python train.py --n_layer=14 --d_shared_expert=0 --router_score="softmax" --router_z_loss=0.001 --norm="rmsnorm" --beta1=0.95
Below are experts of layer 5 (counted from 0) of a mixture-of-experts language model. Rows are named gate (a neuron's input weights, with its number), up (a neuron's input weights, with its number), down (a neuron's output weights, with its number) and show model dimensions 96-143. Each number is 128 + 24 x the weight over its row's rms, rounded and kept within 0 to 255. Numbers have three digits each.
Before each expert's rows: a language model's description of what the expert responds to. This comes from a sample of Wikipedia text that the model never trained on.

# expert 4
Second parts of names of places, people, teams and institutions, such as River, Angeles, Racing, Springs-teen, -ley, -ton.
gate0:114114173140109090132138132152111137123111109142105180105083095099158148092143185114102099132163152158131138125096122153117110152098174116124103
up0:133130099134117126076148153117129141121116144129132140118146136159123122151112116078119111136122116081155124129142114120104110155121129169134120
down0:139152153145128117082131141137123123101118100121086132127091130119121095165155115121097148125116133110099130100119147143121134114130132091138093
gate1:122110143149112127151162144129134126147133129143161138120177109131146154141127161145127152110185130137179127135174145131091129113116143133135173
up1:140107158133164122142165148139136112129108142128141132152143157084104124153088108122173137122134135186127113125132122127159096142080147155156116
down1:140163108195144122132139110131143158124095120154099129163167117082080146117162143119143119098114132168134080150110146096118137159126136116158184
gate2:127117137133145156153132099141094145143151146094157151086117145128129100085109135133105150164126114147096139112123130123130125153064122089103135
up2:137122109117128162171107116142139123133131119154160140135128133099130082128140105120126102194179137142117172139121123117100137092085101119080099
down2:145132123132119133124153121153177104092108089128066162117101121087078144175103133103122155106124107143132115086117157138139120093173148117138128
gate3:128136144119124140142119143122163117132139135099131118101140108136138108112123121143108145130161130097137150145133111142149152130125139152170152
up3:125142103137117104131080161122151141081151110118121131101079144181121161174128106132140179159115154089130104107133160151118117104121140164148145
down3:125112146122100101119133159151126133111133111139115127131145136075139137141142072123145170138096140118153146128140154130110098131178090164138152

# expert 15
Nouns and adjectives naming fields or sectors, often after of, for or and, like military, energy, social, water, mining, football.
gate0:143105112132105123155140106144146164095185133133168129112147108124124161122155127177118093126128172121162107097123128168071157078136089147147118
up0:130089123151129123148117093120101137107113138123125077143117164145201135098114110114152085153134181124151136142131143091121166160127194142112146
down0:142109141070141142132088163199121165109135131110150123140127132131136161122133125175147129158177130095159166149145073176129154124155104161143124
gate1:143115131176107104114150197123150157106129132106120101155107153122158112140104069173118116118121105114130119115130112125108118088143136121142108
up1:151096151140110074127109145153136150153127135149154162125073155160080089133110114135099145080123164095150155147161112086130139129154135132114097
down1:118146130144132128127079175117140159073146144107098137121136147124133153121128087120109097146127100136176107203141114126051132102136137102095149
gate2:115149114109147149086111156142072141104139123118163126117145154121087167093130106132107102101140127144171145116118124127134092133153145111134120
up2:115120148142117155175156121126138084144132179119119131127113098150100170109109149138130118149124118130071184166122128141131151117092148105110150
down2:112152103127109164114109101160126097108162119117119127152157130126099150114124137129101107117103118135138103157123139116108117104090126138097121
gate3:159128128107130123132127142083136143157143134108122136177126110148114157147101159127123121162088137085092124137173136121098130121133135128088136
up3:077093089129125139105141145134153102092155151104149160139119126107114103159129099156180121141138114167187122123120138140116125113164164177194132
down3:153114152127101141164152171149128111126109153117145120134088152160136137149149134152159099130131114137146120115133174139124131142103175177125114

# expert 11
First names after titles or by, such as John, George, Richard, plus nationality words and country codes in sports tables, like RUS, Australian.
gate0:133146136148120130169146158145137186123113113165150151130162088132190148144137131107091117155150075134121119132106144132124118099152143108068158
up0:077151071133119113103090115175131128164140110117117128099122168114100125131080110171132176156127135148136166129167127125142103138120070145147113
down0:068184104162110127149127102113095117136116133195117146138123147141105086087089152102101146116127104098118109119103120154113102101135111118141116
gate1:116115129136140097143096153118162116158108164134093123105159151161113129147078107101102116126124091150129119152099113174147132133105140089137090
up1:134135183167150158093142094126122101184164125100156130122128121109122108108148153139111157137142169085140139139110158097116131121132119138128152
down1:113131100103084170117141168128193154082168102137152125110142143161136105134112098144171139148093134122129122122127124093123107079166095118165140
gate2:095185128127137156145142145130126121102134120131114120107124152115134125139166119134120124120087155139104110089197096092135160109125105116114148
up2:173072121094110127108118119143126135152120137126154117108133139136102143134123110111145119128156107114165145134063142161128093110112150158148138
down2:186135158150110112129148142161143074112143159135175095137132086120113122160141116102090167143135154135117126130156138139160123126115087104172135
gate3:137127152108111162116084131139152122136120149136125139151089137160141127127111120168108118085102118146134107117108079135126133152079142092095128
up3:133140092133155107145182117105101118152119134131124125117134121091117120122158141099144151152155167088142156126152152130104123117180113166156145
down3:117127124118138099103157119090113123158115190133118139164154105129129134120086119146158096127172139197125124150117139105141175147184109128125123

# expert 7
Nouns after the, in or his, mostly time words and years, such as year, weeks, century, 2014, plus town, title, history.
gate0:177120122147135118116073118100136143144107106126127112163110144111141114105130086138134143110171134115150125163154140108121104128116154189077155
up0:130111143173123171140108113103143175105142147155090132077075140112106166094165124153095121179136124116132146120174143163134123120124118105130112
down0:165093125090120140116076135144152071110163121113139137118131122121148115185181128086139122135115107124128111107124147090171139168103099091126154
gate1:115084121109127143118139126154116096132099108129156127085168123090128129093143105141119106141129093142105117128085095175108094127170123133145095
up1:123091111098142151144129129163091116148118122159136135123157164097137134110141121130116102137111105156115110125097095167121143126141100142125081
down1:131167127123160118155092097089102143121125126110107105098194086116107115144129160134144144161142144146109142188083105129118123109153130106103092
gate2:108125161130140120129118126128135144101119154106137162154122111136166104124154121113174137105101134117105095127102148105103096175125126088151136
up2:143149076103137102123131153108132128127119130164167131120117130084100120124107085120075102145147104138161127132101153128110139131109151108114142
down2:157114108122136089123154109162119094146117147135134104140138073139156122116115143109171139144108100190160126077128110135150119143138160153107105
gate3:115117119094107140109146120117092122099172125118160145155131113111132161103122130113099146135140110139104098120130152120134116147114090138140106
up3:123131161128128155093123144145190097122122146069147086115086161138147124139111153130127152132163147143159150089149094099141174159153136071111143
down3:146164069123101149138148161091132128104118127126149126124175145118085161075105141118129103138126134086167143188127125111095122117121109104127164

# expert 8
Pipe separators between cells in wiki tables of stats, elections and asteroid lists, plus number-semicolon pieces like "5;".
gate0:148103153176105084132091117111116174117133152145115120127116143150173108118065137155103116126074105146121104116125150113128159105150106185158112
up0:143099114142114145154104128096153156141122151135097125168129151134162105146082125124116104150105129163119116142134162154135122112148088109125137
down0:106125109132141151118143207131124187133123113101085123101125149137124133112083100107136144095163102135122125152133142069125140156113174158104122
gate1:138112140132139126095118114073100068186094152087115155152151094109089115124121117166152134126120107123121115096150143110125162121102101136087119
up1:115152116091158124091146106069124067175092132108148117160160088103115134129110087152120122137129096116130115099148127137146153101121117125115101
down1:115124108139126101113096109121137147119119119152136155123128166123150117123102142090052114156110102083127138147114119120142120181144127153082107
gate2:140145111169129091151127124126116113146107133072144111117115156133106121130121119125096149164131132140155125094172127121138089090115124087111122
up2:091149131139107134123083098131107113173130127130174077111136163140123093150136159098132092152117075096133141075151112117146085139125112139171142
down2:100109157115117176109140107144104128140159157098156158103105159146120113113087078147163107114145128075181140148162180100101172122075129133152116
gate3:170118103144140100103127095157130134104085112125126149154124155146142123123127095149089152127118135116149130113139162101089108134149092147110122
up3:124155151105136104128126122098123138142140134108115126102107135128138122139097112102146100147131120125151107094130132135113141096131126114114136
down3:127110129133099140127078127140135143140090070133126115135125103160073141090123109141155104103123112115133136131156134103102111159129125106120097

# expert 2
Line breaks ending sentences, list items or table rows, plus == heading markers and sentence-final ")." or "." tokens.
gate0:160109104130111122120113090144125145124126065153126091076120110116106156148100126110118145097151117105153115153141120130120138101122107103121135
up0:133129086141124087120127126103134130100106112137146068105110111122130151153105083125093115134156133094134133123133142131149072158088121131094129
down0:127136098125143151136141135101146175152090158129132148121095118133147159125113122125107141120157119130098100115112111139199127138175091175130104
gate1:108110127102110112142109151115069159158124111139140162147143089110092109130093084104100130125109130138122124106153136138114109171104094160107187
up1:153158141143123100133163113129127139105135158101114118135149128132102160139123146125139151142118141128142130146088121131133161090130126105149104
down1:160120170152106144103125096101162137173148109137100114116148121115118151110097137109123148108119172120176150140104130118151128081129084135137112
gate2:146139151135108136092139191133118092141149087132134126158115098130118158081148144141131124098107128127115110134163132111114121102121139170121142
up2:101145138122141137126138111142111167100108166126107134123121111177103126140110131135153119125100142138114138093121139152152134158137146086115087
down2:103111137151150107159109129114139118143126088152150134144115125094113122152071133138122156147146126150131087097133117133132153112125132172106169
gate3:145091110134117124119155171116136110132143096160110159134128111157102126130101146151110147130156143108146142131130131149111141115114136136125085
up3:144134127122139136130126170118118107130117132143128118131111127089129127116122140117100144092153138137092107133100135143164109184139125140117158
down3:151101120138118096104153140115112147107178146125125097122107152170099130095120111092116139129083161129143142133135102124101151110127114074140181

# expert 3
Letters and particles inside non-English names and words, including Cyrillic, Greek and accented Latin, such as de, la, al, é, van.
gate0:119108108083139128111107129114136172128179158109087151152135127137105120121127090106093109177109119116122119149137145100160091147133147112107132
up0:135145128158149099136143158141152115152141167074120158124175170177103118132137106116087083101176130122151131116150122087112085131142128085123128
down0:158130113160126102140161117125142126138117103173168089103142132103121150124154115132122113113149116146135131131150097127146132128096088140144099
gate1:150112136095114138143122122147155098131125108139100141101129128123141120097096146155152139160099155140106158102148138139106138143128135187098128
up1:081140109122093124141118088131108143119116113128140109090157146130129122112123137138123135116095156145114138128135138138175145135131110170139127
down1:136123158157124101155102082182129141102148139114138145119127169147084121142135141143159140140110141124112083140130176126118142119150079114186113
gate2:118110121146118101083161130126115145112113103094077121141114081149141151124130132135152120143102138123129184126119151157152122101141115097141144
up2:142099138111145153158141132103135121107096130170171099149137115116156173139175084087089098106128193103099115131124096138092113115085133167121124
down2:126105107129110097106080113160145140136100118145088078173086083106125119119163142142140118124149077134121146120121155134126158138104125126096131
gate3:119130092159101116128130107116154157127167137132086140150097136142159127139141095103114136116134137097127090156117101143087129126158149161112113
up3:123139083119161104125127168130099125144094122137159118130155130113127098127125160154146106116126146171114180113126164116153111123098114102172133
down3:160082142109125104165136140096120144156120134103169183144151130178098106114100127086115116118123100137132110129138127106113118155139086128109107

# expert 5
Prepositions right after a noun, adjective or verb, usually before an article or possessive, like of, in, by, from, during.
gate0:122113146128129107125102126138136120163106113157137086148150162141137124104130154122119113091165124152145092150145095143080154149152089125147128
up0:123145120137122164147174095100118158100122145133152130135123118115114129115139115126141150158094097123120154117120148135129105103110144123101162
down0:137135104100137161135161121126144171113134169147146108093133090116164170121122129103116166190085098129118127117174151102132134148138083131155169
gate1:110113138125150142143130159117149088128167125130130128123146154118119158130178119122141133117087146124167165106070129145093121124134132103175081
up1:081139113158108125161120173128144086129121148171082143115164098166135123139140142131115117118092126191166140116115131168130120148120136107157111
down1:146092086152142125107133092131159153092128156106137135130132134102143115111132121120097152119141148130166152102153129101104153146138099130100129
gate2:150131165090115133156127138156119143136142144076160128152118125124098148141122117116152111125165102110128128152103138128092156088137135123123159
up2:175096128128123152087129093089124086081112108138149112127087103116090134095161109137133113130110134136101129088110119133161151136117123170128118
down2:137104097149104080127165113172135153132155097144109127140106154103144135105166140149098141149144103127109148117090197131137087130139139097134086
gate3:146147131121144122132125162053130131122132148134117110156138124092122141135138122118142127148107125160150119159090102100136140113160106105143111
up3:137130139110146167100109119108099123191155137118123119116133123149128122069104125110096087150179106138167094178132097121140154121143150106103151
down3:130119112123139111098099133131125144087177139150148120105145132158104153067099125138138092081174150147125075131150135098142135141140106169108140

# expert 14
Commas, "and", "or", semicolons and "but" joining list items and clauses, as in "medical and nursing", "Rapper; poet".
gate0:078167166111125152051113151082077130114131137110116128118143147169143114124102156110144169143166128135111149112118098106096117100140129160140124
up0:076167120100109127113145125128152072093115134095129164113114138131128121100127135129114138172142129112108149102115161116099108153157093111137151
down0:143130118151117098160100112127095164157113072132132077149098137113165134111112122109180122144116118164111177127117150114153142134106094124163129
gate1:115112122131109138148110153111150088156139117090120124114082129125163112144163076112139073150102147146184144118119143137054204156138099103148130
up1:121144118140099162126120116124142167097134132099090095103110118136126133099137092130119118070124096105152173185146145177109114120117117095123159
down1:127141127118165120104135154124136096114127139127128139157116133143118079142158147109114133188091149124108108109102123126133132128128118094096139
gate2:111126123120140138148180172131123121126151148125129154147172074115112158140106185130147122142084122133137128164127118095130137106145139172110129
up2:112105138119102139114143154154151125158129107123124123068127101085091154137129136128125116108107125109136104162107172097127157148164187140126122
down2:128126131092093192107133138098143117112133147150086101148143122108124116161125058109142168125156126089141158138113163099127138109125091159124162
gate3:135148147129153113169112152108137153132165139144145114156124162131135163122114095105147115141153112164157127142139111151149138121104130125139129
up3:143129164097154121137141139121134132109196126173135176159130153137079120121146136107146124102141129122088136135119105180122126135079145152143153
down3:108087116129094073146102097129106149125088127188139117113120125112091137109125137161151130123132088104132135095119141157067126128127091141116117

# expert 13
Column headers, section titles and field labels in tables and lists, often before a colon or pipe, e.g. Location, Total, Votes, Coordinates.
gate0:150139135115109140127093078141122106102127148110138164080183118125204119132108119118153120141116133128130140151146112145138107098104139122141116
up0:157145116123168129158128067101173121135137143121123112094117125142161136124139097132132139150135097174126137133102120134147122127083167150090144
down0:115107129138085114129117139148142172137119135115147147126097081114183150137102115147137104100124171121131191101143138124166171102123184125105134
gate1:131160118139119144118130132132221123181145139094098146132170120118099134119141135140144139140150108126099132090171081114102121143158147155098153
up1:092086098128135166094114101104115109111130153097141106152165142119145138108148125140140113131127149139151111112128099144129107138109092110154116
down1:130132148125144124145108106137117120089134123140126159112087142122112148090152133164160128113100140105148157141138110165108126129091115061115128
gate2:152143148102122096104080040174103129126098074141120129146087102185170130142128113151151154128148071151129122109165144136137137121118130116167156
up2:141166168117122113150165124139145087127146122114138198138136151086111097164109145135131127132133140116154134138108105119105149127210120128168152
down2:119118190128078119144081122185113140124090126127116128133147143128131150126103110109135148158121084133093132158112130132093090122160149124128149
gate3:140148096132139114119164105175137116127086153119166132142119108096101113133158122100115133121095108097096159147123122119115088139113140141089104
up3:157133101129124124143097114156140126081102133112120117078128148127136103108148112119117114147140124131086154131081066118107114106122142137085140
down3:159155138131127154160110112131147121154121131115163112092116134101121158146138087132155103141174073162140143164109134117089062132149157071165153

# expert 10
Articles and possessives opening noun phrases, mostly "the" after prepositions, plus sentence-initial "The", his, their, its.
gate0:106160147129115115128129132180094095123139149169185202127142104135142133123111141115102148168093159156112128122124066109105113155135133080137103
up0:158104142129178089112117106057119135133132135145163132090116180115173127136156128072135133073126101088088111140157133158148152146123139176106118
down0:133123091129132090148079159139126095137155104092100126152114152100134159102153141173157159123140162161129110138108168153136108111121129129161132
gate1:109113132141148142118132147122109115136109115117145176145133102140154162122113092098128134114134138098168092164134134173134107070122129095103112
up1:123190147128090117156122128100113086157130165125128129114145183147101142172125102101128122141142141127112159073086132106112174172144127151093153
down1:119163153164131121166101119125115081116097121106132126175149155127107118116075144148124143117169131138126141092128125110121126162100137159127130
gate2:160121135150159100115122052112106135173164137131135127128123080130148131159120178099069106116127143140118118106125121087114143117132133108146108
up2:126162188123113144086114127144132131129141177111107180150125132164148134124141139128114158155071166098096148120126115102157133142067124134109159
down2:140124170128134112158114148099130142114148139172172102117137180108166120130086093126129100111136074127138096118136142162126174109112152115149135
gate3:123096121137130069157162109129129123153131143151127108131146091130119128141121141155125161080086082108146128140169111104116114130128143164150139
up3:110093118113109131111126098115105101181071139158129111159106075148125124161132148125128133111122091127206119145117130106113103086121142122102121
down3:111128141137129129120112128116103152115143146130126110159113129121160120132140147148129129157165187149137133176163135113147129133163141080132121

# expert 0
Word pieces in the middle of split words, often after a capital start, such as s-pon-sor, re-inc-arnated, Le-vit-icus.
gate0:124157129149107129146148115130153086116152153129160128118116184148113169153113105091127107105128127143142137145111114126154087135132106117145129
up0:141120135148122120151168118137096188132108146140102141131158146085183119142120105185125132155152122147161099136130141138140155117146133141129161
down0:124107119117133104095078117113130093115079126132133142133117135143139087124096126099086121114144116153125115141116132147131125112131115124148121
gate1:143068127143107102122150115130154162202090133165124138061147130169089132149146162144128126148126102134090119080106147103126131136124137123111110
up1:139096134110124158099139159123143103137119149101137146128134152081142123092136142118146095120122128114173098121155150112080144102163126109115138
down1:116149105126095131117132111108109086105136123121078127142141134138117137101187164134124080116138109151115124146127156109125132113133126111161122
gate2:125154150145137112129106136117077082178101158121117151136108166131110101121163123113125169167063172162101180161133091087161092111135122153114159
up2:150168126123171112128091133110107122162118157137087099130126206131074101121116153101115147148117134166072139150151137111163118151108115126132178
down2:153112168128154129146128134103082092111064145096116121153095119130150152119123129131152128123121085127152063183110106139139155134151132139147133
gate3:100135096094137101121108159121118072166161155101096155121147105121179107137134128096138140132099129115134145134115116124149130103122143111096102
up3:127087131089135107154119151157156134163137094130081108111103144171155106126134100094112131082170126151138107131094119170127094115137122150124122
down3:124132096126126153129151116148139082124110176129147139150136132110119147183115167103189138101105106068127121108129104132069185131099125121103113

# expert 1
Tokens in tables, results and infobox lists, chiefly line-initial dashes, digits, scores and surname fragments, e.g. -, 0, 1;, Kgo.
gate0:144121110144137089164095083110161133129106162126125125101149100119105084166160135171151143146117110079167117113139131104129136171167106138121137
up0:119107086128153150162082124164093133142099162097144062125110125094124135147156108155136132100133146113139129148113153099127148130164129124137151
down0:107099074155123086149133089146111135146116081112108132140144107128110139191082130129132153140160120128157205136155120096148144127096153126130118
gate1:158116145135104101136122137162108153131119146101146118148122104127102132121115105102140143121126134133147112124145154152144122138035098112132147
up1:136122119104140170124064147143156105128106106155137128115113113147130113199123124160104111137146134092137131094118099148114132116193098109115092
down1:145160127132133141111091103149169154133156139161117108137146155132126094145126156122102158106128096100151143117163111134109180116150133081168115
gate2:097155159105145075145108143118095158103181159123159134089113119135124144124105093104091124101152142104154132137112128112103111155100123132087166
up2:144138178079128125135087107137122137111106145137148115124116097116092138128112148137063086112142138114127151143149103140130153153108102129164156
down2:051074127167168138123101173133094156163114148132169098122125146119123128132103135120118148121135122112140115190126185130150153164124153119108097
gate3:139136107143135108134138117128166120110116132122115155151155158164118164164122103125116151144131109103171140129114112120121098087121114130141141
up3:163112137171110107124131127124160105107068108115159107139165131125142151138101141147094115189128126150162141149123112164103112114109139116160201
down3:076100176119136092117151152118132110101120099124114139102175103118097122121119156136106101145134153145115154133150151152076121058107086137174130

# expert 9
Determiners, numerals and ordinals starting a noun phrase, like a, an, first, second, two, all, such, as, most.
gate0:165101135153108121164133147127150131119183168098131071145136152115158134154131160173118170171129107166108178150118126134125119147106116125107126
up0:142099149141128120178136107117122150118102153126113131146129139116105128126123154156130147138135096149135142140107129142104088174130114124151131
down0:119131106097137101146122132181136117143125134105137142088107101107101130102109109131144081101138146123115158146148085143091078125121083140136107
gate1:118096124169135129143127150137166144141135103113158106135134122151146120137116102148107065129179173155138102132120066117124117100149117137106095
up1:125132095136125123120121168128126134156109133105156139118123120111105134111132071100118120115120154161119139099129106105144119089122091133179124
down1:180138102155123136116114108148117085122108157175115119074100079113138165128096147142178125145086131093150181076086105097153110090145134130117135
gate2:124171100107118116132097112153110117125125152125137172106137109125163115147112112093170112139155096109144100137097093113097116136106098139126121
up2:129154109106101124116153140128120101151085140141135131139147131133128116117138119114114152154110113089123118123111109081128139157152119161112145
down2:103084102141153106109133148104142109147122139112154134172117137136146111134114129134090177153113113113101084131169151096161139176115113146132161
gate3:133142124136125177121151108136137170110133185126106110135106119061155108143140179115134098115128140128134132160144140120152133134090133117094147
up3:155130090147107143115119096145088137144149175132138112107157084140122118153175098146141161078130116119116117138125103174100146137131141151173093
down3:138156132150148155112147082139121129138115113121134111157140126111097130098156142126116114139120127174123153144128118131121162139120124127101125

# expert 6
Opening parentheses after a name or title, plus quotes, slashes, dashes and square brackets, as in "(NIT)", "128–97", "[ar]".
gate0:124155166108163137106099141154141129135167124152129118167134163108132152138121124156098152070114069099119092151110114130106107126155133110096110
up0:129151084136145115130115096139115118108109128093132135086141141144105101138109082133161098161172150127148144076137119119113156153108152176146157
down0:152092091105093119128155125130096133134101161103144182127105099109145117107075141131099115147177130146157148149128152147165134133126077131157110
gate1:121158195083085136128129096118129127132123134138150123094144114130152167128123129130105151123133093108104121121141111150140117124144126184180079
up1:099077067147172108144128155148118115148149157120122119151116122122126120141152139121159115115108167164172130150122130120107155124108126099096162
down1:129095120176095137125086093130129126169107116119145139121115181155101129124107111113140120114120122128166145123122098103139110125135081161104125
gate2:116116178113114088150157162134124137129089161134092116110145140117098124137079120118113102100140086092135110130125109134131104097191133125145088
up2:132065118152124125145171105128114109127123130087083129131152075178093091173112117131115152154105147153115144116159099142127091136115140158098153
down2:121110091136147106087118177149111125147124117129149146126117099160096130155115144127108087138142152123107101115113141125109140135088145136142138
gate3:118145118109122126133135166108151132116107137072148148135153088109131157156120119104121115115118106101151135133167126133105126143144114130122106
up3:127119142133140109148114111143106142139165097172079108113124126202172151132142151104141147165139189146078105133089140120143142166135115141099130
down3:179177178080123114191126097177090130130120089141121136129110124137137166138155120081168107152117101120101110117097172158119117119123127140151131

# expert 12
Forms of be/have, "also", "not", "it", "to" and main verbs after a subject or "to", such as was, been, lead.
gate0:109131092126119156155143111096149136140113140106119111158151155112086155119126077142119155126099103127142081130121059125167134099128101149117135
up0:133156187119095123086142120131098137075161093128112166105112129159161095156130152120130139135136125110107154113169185121103102143104166097145104
down0:088132107108126107123102150118075123125155150156131186105085132150129109121152156161111155136142104113087162154176127103133105119132175139127128
gate1:135109109115120105126075196115086104100149168126138113156083108126134132087147138134131114130148086132093171126131159127128177100130101121125143
up1:118130160127134157130126146084137152099169162108164156148145128107104109116147070175123173079214121156096114121094093105120157164148130117089131
down1:096136130132107094111136117095086139130116149107147131138121088139165076117127137123090154125172098096119144112104159122110113102126121122149118
gate2:067157154127121142128154072118157106140143153083119140095161135171135128126074128097156094121084132137108119117170139099150163140135100159119090
up2:083153129120116168141176114102119105116123114108122130084132130116135110157122102125124118110132127157125104132121113122107140144153098135171118
down2:133145120157143133138118157129116139154135132174092161077157088089165157133163200124143127156119125129119125161131096127128123108116114139113113
gate3:111099122073146105143120107119159079111152139145126150130176100122131118093167154143097110095107107133143149089139165132139159151112128119151126
up3:130173149181123145100135152143106156111117111112128132116090163127104158171105089085135141149139179135158129150143091147109111108159130117096130
down3:107134104125127129121159136141130088124153136175143121117140120150142123121108143122116125123125101100117122113116111166127092101127147125139104